Below are experts of layer 3 (counted from 0) of a mixture-of-experts language model. Rows are named router (the router's row for the expert), gate (a neuron's input weights, with its number), up (a neuron's input weights, with its number) and show model dimensions 0-127. Each number is 500 + 50 x the weight over its row's rms, rounded and kept within 0 to 999. Numbers have three digits each.
Before each expert's rows: a language model's description of what the expert responds to; "gets" lists some tokens that make up at least twice as much of what it gets as of all text. This comes from a sample of Wikipedia text that the model never trained on. Tokens count by the router's weight.

# expert 53
What it handles: Pieces and, one. The piece and/one/ome/ode inside words or alone: command, abandoned, alone, Some, plus and starting a line.
gets: "and", "on", "one", "ine", "ome", "ore"
router:439507561557481391453518477405569384520580480475562433452491525391528403496483467530546537499515537470430470491507441565460433556463459520545488481497565520581476460522565416528525517558523444477524440520479502378472563557502449557592516514492480506438527597618539478471474446512527544501438427404450559478502457560508488585533545508473509491515513436464470479431531542507585455562564
gate0:467550530483500549483487545488404443628539448522523510511532537486534527501531462534560522412589491515381486482432524487581571415507563524440531467462568492552449582559510380491550533522481500444416493458489539451492554467482471457517503505497507537444485514460544481411515582509549515575411538469431523469422523579530587574594518401576531461511447463560399424479522466552486449484491
up0:440446461498477522546522516543503467497554467601485484461448451460518508575450579542407449452461514502417482461564497498391420567537532543547482468501495515539546510439478438485379576501496537439513507646526591506393441471523569459456520476448462471529421528511484445511537454449519559567537603471511598545508465467525507588525526466445482584461445452449485473518489442554412459532420
gate1:460538442565488573547505537460466419525572482435504579561470510467508477557444454500504429540525362478552515569557459499474506469551499451493501482362434479450540396427521449524509528459538509534484498578447484538532525469499591487483439406516534417627504530519487558508447531622552462471473564493473444569457574414457528511450518541474520496623537496449500493469503536516568544435556
up1:477409453497399566477568541447498514514489486481444517412508468490476484462521484500459502536436410479499498574523635501481541557387507507517519397471408554454487510565509537480474425494478555499583485521452635506466508491491530553505538468634483459524427461465551553530477485363461483470545502446558595449488454521504447577509477465535516501453462476429611506483598507550506574537520
gate2:534436447568395452472525535480505409575504533531491410454559591532609515473491499479487533500564553584431418508458545485442536509550541505478552551440448495573468499469491442503459464506595479479419434543444627516530435481580423445518431501510575505521525556532559511583485477600551507511496518439526520529507509587406464582554510413488559489473491524494368457523517545512475527494497
up2:542493508412503502567475473593532484513489465587582597477464415457560520484473468540515457440456544488512512559417439529492578586473504533422480514479425554521502480430547492570401492477483499516444525471513478468366530559477383515554519509605429513459503453518452476488553477454539449536446505443531456506494452525549661502482423545488459453509485488392474475485551520513512609587461
gate3:475440517484560439571482473538523431496468431451485550525486486521525383611470462530619512419429478389412485397525538395566500516511513475458499487470494550531527399573422462565540595515516489462549522578485552507516463540461456462483471443462539558444542496428561520606424517609514551504513493485430457499514545466499514433452531505446493507527550519562532487504508574584507426429499
up3:517479506501528557478579591374568452479491511512395500615528472485491584446427463561480556554506505525506603443399516485511549511526433504428398538508512516464484540477486547452540525433512502515461572465490564536506493498566452543495516541438466513488403506481518404482499591533472532464511412511560525602567485637435525518575476467458485433468462584514465521453424563516532474575516
gate4:520435476498536418456555519485423456535528436569512493503521515484565500474548432601601522464525568483589458519565493552453548490434345531497455542518438523570452445499515521490469446403517463486476412535585486484495514510506429491480472491606487576480539633471541475447559525511563488510410457425416529572472460530495513517438554541507482544519503418452476431446400490463504446557551
up4:511466510567507534474551460510506449506509527535454545594455337433449522522542559534489484435494556529639433494511495459496413491639518474501467513499515511497462560500511439470514536382541485505544548550514425559448566409406486468403447561573526522485558450530465431494501415560506440484448579527522485529573590518447521528458487504509586562461507508489408480447548539505553463484474
gate5:442500570521507492524505504460478458393559456407480571511511565528551484374446516507572495494538485474474552491551518508512533509417436523561563558472455421500541416453491663455484392482557503448455452455530536504538510485466576548483415487544500488510542578441580473513409453400476541446478447466542496435495442492525530459514515471443485479538511488411466461418491493425455409560593
up5:541545562519548537464436500502587589480432535484434470522558515484458518482548556541476496514584516498492537427479516617497512470426431498544476513498562538435522408475488539505475504535570424415489542397529505548493488459548348571401417455481493512619463436540533499458416529592494524472542541459548529504400478466525482558404474474560416469420511523559514497487532561420483506504495
gate6:406489453574572544485494500440511581607494483591525464438474493563545520495521534465545479512490475540520382529392430496441519474588545418534520432505548516566564575541470526492554484395508409509604497496471545466499495448618481531471517541554446365470429518515573396440494505513481453462529503467511482494458482445538461519494543536484449429516489580431559419544480438498447524515513
up6:510488543516476529538526379510505548560408543544558473403504540468591403469516535565506488509535511576530519449546451517480449495528609446540530469495648574573474510493483563592485493446473457429498597452474441452505446501523487526513586565474527478446582479488461526422475551437477441537548558536590406437458498515413541552526478457544509501464479516491431446552486533607452548484460
gate7:522534528482558507450530512496556524471499466424498406524569531491438532431531534480573540481545421481465477594524480577474531569488510349587466539552576470442473495601435405494550589564488414580536468447475564494531536538520522442542544505493482386499499516550548479508501512468613572547502585549502487544487516484441465572527566547456553472504537472532522525515475550404588560571552
up7:478398499529443530475458595550554498462495548514524474449622466515581524513502477474571493432522442477555470516534544577538602433503494517502496555516548460394485561549530440580481533497505374604562511543479536458545481593505466525512508485508568435534453573475519452544457560497534492561499411522521538453574470513489582601563538585606435502522593458502603467462529476524506499528485

# expert 35
What it handles: Abstract noun suffixes. Mid-word and suffix pieces of abstract Latinate nouns like -ment, -ion, -itor, artment, fess: department, concealment, Confessions, Conflict.
gets: "ment", "ions", "ation", "ement", "por", "ict"
router:481497495554461464455515449467502469549447478497573445514516396523535526462454447438544456454433648495500556618568480526499467399553567502574399429513545467563488473471455478502497542440492510432547461501448493494528525460602544600510499509468514631497614586546429562473430489526530437454423424537524551534514461476567525543501462460498473445474552484464487544427509487413521462504456
gate0:597518503454516520415536474463545628501534489484455510529488433612513584445501481431538506403467513418425530472517522497515461514493429413482522566519470447444554457568584513481533497432530513452562522560534575500541467498462524502497503520446408560498440513558501586496476551467480517523424447559471538534475438601566537480452490490517478373553473437506626548589512592463477523523576
up0:526536528485556570485502509500474442490478422502509508481486497455560534550485498433488472445530446451496480569430598520548643487588453506559503584373586495594528434445410451591567494530483477486496441505523458513472545504422506575518455547494533575446407482433507537516486542566485465480441534489526582487476482356521544473508520519428448572557528522476424479504392539549534418494498
gate1:546473510513545572506579469508546569552486525530438471508474462449448568534486507508369438525522486401450558505545564458544516479543499434518426400541470427404432483455507396498481411470480503388473488496418583523473492582456546518567529553496461591474480520531552519433525527441565453565472490547496548542535520590514488490537522520608568590535535495477539585581447535419465495492470
up1:584507502529502544479520510389505531416452486556512453614513450536512497484509518542514452471512456488553568485466578515492535484536531544564552510491565467525490478550650405522605513542569615539518483587447481526487550467389464511501428552455619529519512468586462456496447484457511513572477470611512521582474484485504523545464526496501489481487395488499451397463499544560482373525455
gate2:491469551529512437517505468487320578493509505522467528472554514474599475464561464529510548601415531565449496513439432484525511388462532431579534440457510479549519507500472583503451552431498502482572569520466520484507479523632460459507436430490566501508603507557503544520574583438516541488556519459494561411499478528495478458435464459485460513583515441530499617539431561520494501409473
up2:482492521493413601495533421438449473467432483421529593514448452470459537552427537549479588426522507532470550492560566384462522522463413488613449467512462485544565483516454463444564500446480485480490528482576552486530424496381546515431400459465458506489617533454519400415504543501475515486478523496467519527462548497448506510511634514472489591513527489538540546429468441469547502458429
gate3:433421384532575475452469524476466434511530435511488515551545471490463534519623575560540468515485608450504490559602428538514512532597555540490505446567364486577453429486589479548548553468539514480611465584510478497470510545443486476451464464539540452498480444541396498557517453526534499512464475500580507519449407535641558509433529509508503480543481481464463501560549480469488547480512
up3:488533552522478563488536502458479527382504488517472521552459513488536462592509509602457539431480466544477521593475468449589401542517602563474478589490464527565547479509503419447592515528569440512424531515525480438600493450417583441496478555502545553508492438386538461457580516483513525508578608470448455464502486515562520525439390496455572470462477528483477494490449519504475436385468
gate4:568548437450589551419564450538517470538522504519524446518536418546542506461559419514522557520454484426585499515545482497481525572467478558636505474556520459529479461535556493490585616531523442552565411543570462581586563467531557525429561443492533482478532502426577404453461503512463416548529563504424508514460466426410536432503495425500547548490488501560597493493470495454538460481505
up4:471507553545455453455401541430478546486571529486515463594413441445468485508444560524533595501525499502566384548547497572426438525470454496517514549429465441519568526465539504519529546505484554626532408416569546406471534546486509439484514451504553603539415487497422505440514524524454559477555506430444595489503605527482451431531438517526517478487456454468532501460546441540546530511414
gate5:479576435596479372531429574461467431481513529533491566515601568588549481511547492454547551444550466570489488505505476490540514445498501487451453487597485439415411548459463545532439513515537454492435405465457501505505493536511502531486460437472422513516593553494482540520460381462567575443577477392444442468483453507516554475558554456438446543531576437495528481520460452444472577490431
up5:443559532511443461498524504472454517532464439427525562499542449433423579487551470504462460511472467507456528477500488454568509533488440542528617498390494509446405434441542497495580425502513444561487485504465456466450436574411469514521469495450520487546436573562442436514349533572472573480396496428496481517448500586546573552382480524502548468600532498526512567441547547470471509437490
gate6:510444516516592486497506473467504529546505492593454448458471434534485473506530610495560505473519542409543603510547511532561501514502496492472466424461506460544432445510491522623535504594474512431515513456540480492546541495470530483481442448580518505542565444485447525467440395515460452457438403439592525486419520546494567444440429613536427465450489452543484489601479583413469370508491
up6:521439494510468540511529529493473439494534468517554487507545485417521482492529528519528594487479527499540543560530401584504476504560461521562508518545477551491578433639496564449442560565445508448421464440543405465520496514450463479489530481420469470500512471376454498453566412603503464466503468432526554471632515402456480532387451598568471469516494483470473473435448418529486413447529
gate7:477367530566455482579439462545576550464517465482452399505498489544490522506524558423440561444467541527532511485483547592472516412497499419482506523456561487492553510431498553447476474585450618479517446594563491441515491529552523625464514505473484477551491511556498523575488527464530471483458430449474492421573490594386469533364455535545443552504505535589488487450553480468481471473427
up7:447459461505462496494569502477453522550618512508530469546548494442482528518452536577470561536470420488565525513467493538589460618428431575478455512412561545455565449588476568497507500496603490475493504419473499569389559541374483514512630517427465392488502501433474458507464523469539540519543492475467522437481480444502473538453439542450551469542527471507462535492477430510439390482413

# expert 0
What it handles: Ages, images, birth years. The word piece age in age, ages, Image, Marriage, plus year numbers after 19 or 18 in birth and death dates, such as 1989.
gets: "age", "aged", "ages", "ack", " 2010", " 2011"
router:503550564603483439477526505474519474472547455483556434573542428497543470428537462532464532528493563463507515585534483595547518581527521448506480477506537517677462513465577475546513447510468517543501455490495455489553643499509553545457524558526495536491516556588428491453483450588516480432458442531552481539569524511492592542596474545510524480514618440557432557458623493444539485550493
gate0:561500547604493524543473502543506493520482531519479476453566430464581540443548567618503555509520468506488488544438435535551577522469488498417509609496536417464530506428476492445607431491475565498454457470476428480527466505392484409486539516538498540472527424504422520524499367498429447394528402435597524532548409495449560530546537524486432518555448524462461467524544484498531518546580
up0:532501516563537565504462494499498470541539553468487459452691577593436501470531494460545535486553515478480525648559548446496603511397409485527520514502548444495511489406448520534534517508447466473438401475511525473559556554458545505509561576526404498470528533517497390537477459473423485466540536605604519539491397489489524555465492455496521505470548471530507391547509504476536516517518
gate1:398562567592497507461517541406496504456552565503541571443548518518569583487606420518535472497400556565507410477506564523583424529480490451466567439449444467559499592485472473589472463543451443429504458537490462582512518533544560409440482483615605491502535453521465438456519493484549507488535541492509543441511567437466595497502512540509457532473501475531530483510440570411457444509468
up1:511452502460496369487485446542496480459474558592544496511555506516574447451471508443459526544542449413540536569501444516507542548485465490458515526606589517455582505374588513519472510550538487507467465551470462586481532551521496441462496418425505422459468511560502524435429501429524510474525502460572490432433552577519443588547547464510403534396520483412522567441504591492445429448518
gate2:559562474451550498517483497448521537461368554523548396513471478485585527462401585605489486368518458472549504504486450554516475517578536498496482519546620503520529548527421457502512582522528567501458490483459503407447475445506509522544534557491536519465560539573495489494529548464577450516566460401447500544543469481549424394441490533514455467475501586541551636537542522520511449579501
up2:476507417584538506358497496495420490501522520483506483482543529492536493472338525543538507532525543519528556425553448529497459490501485520494514520578513496473490566445472469508532422386545481452533489395417540571511519495588499519431470390485592448490510516503516545486617425489504518451384496555509554507433458473489559608438587454495475394574443524498486580523489543521480467481502
gate3:572425465508476492540535605514362471464459517452528577528601541555566497534534583496418444590522471431486571544580546500479485463419496469583462513567583544544516501500502561520524414505497454529382480533533570447479501550459486590534562550509480504511466526482478462527476488560467455443571504590480482459521513477525537453522510501531484556582510433491420506585500566535585506383576
up3:539519524631479483529470461564477440525414583530511408518516523544462503539572479490563520501555489497428569578552501506529459510464524437512493512533478483475517482496536584455464520519475564459503365547542598489546518410528498475505484596515471614471549470439484485524376521432453473447464491574470407536516477365409378566542413527506496568433538475485485500484500449534470539480502
gate4:544484498608562523461534501530563527479537506515461580579480478516602505530478448543449390538497530465508416613534516498418493466581588445612463414522476439541475483481515396432528544513611544474452471605536484521506460506547589434472474607514479419517410502559526487457475473561441495487508494489465593575524463508553512588541521555543481504490449492553412511500441479491465529487468
up4:557527413683517534578556508469484423521612435567506547533510459585555601499457531586448494560548493513536540478485485441537541480487512557511527482458559588554517483548616399490512584496428470472524598529515491537500533480507520451549498477520424433454461530494490376441516471512523413464500436426488466521493495509544516477543507610541418492491510471539474496426579529507485507526521
gate5:523492579512487517401577562498478526404480505511508521532525456586502543453603462501524509483455566484576463546431524547530503537534569410477522447506468489569539509373519473519487501524510488646528453578463513554575540521495566410418532529565551525444591494563404501527465476454594535386473468432570544479544458509561508504505547492514565572540512580514548521522536435462577517527544
up5:522468554521526540481487557558585466458530471571544513478503530507602439483509578491506429437548501483616521478386417586520432512512537424459475450565504502412494533481550494557457484491519536514534584513579524515510555509520481507472524626562575526515496528574406491457446489520452543395493441522514498532534455468470585406529491552544400529505506484480502578490536462601354474556516
gate6:480503470503489495544519407555515423442517474490503536516506571486482483531578405443411472534562484519519550563507560614525432543433460486497450454393505507432536564488544471555540530466506559558501421443472449561387586592499510538417457558495568551621573455550503528505423578478544496509550477572548434519495511460480498493593573440550473586512538432478538466483504444451422476502512
up6:581519432496491497486426485556492512522524484519442393547393484452603521473458540515435635449473431451572450514485488461464471444541486571498413502457502523500404490463450509456423558467466431579483551502453456518488402475481508438462491406443529610505481433536570540551606496476543484563523516403461518437531512434565541527512534506495530516541422468471517462502529581623501503525539
gate7:400611511514563535528525532473510580491482549565502526498589422547567542484479528492425461427464471510508506513509496484543530487480514370576495477527571489496487514511544450571594536458502432538387457567578524479581562504601490437479544467473484487530463568519610537432494387532551487542523510520425485536423546516501549470462408556605465500540470487486427421520497520498582557457559
up7:470524543443496449513452449561418523481427431480490504518523461492473513531631579444577510446462475507551396508513490488515427520480605516554489540517461448530531420571461489447526479383423547415571502529415388464504466477428558523486465516464520520541524526430478505519564581439502486492438568537390468392463446485480500484443504416453468590500463487462484547522578449577560533533526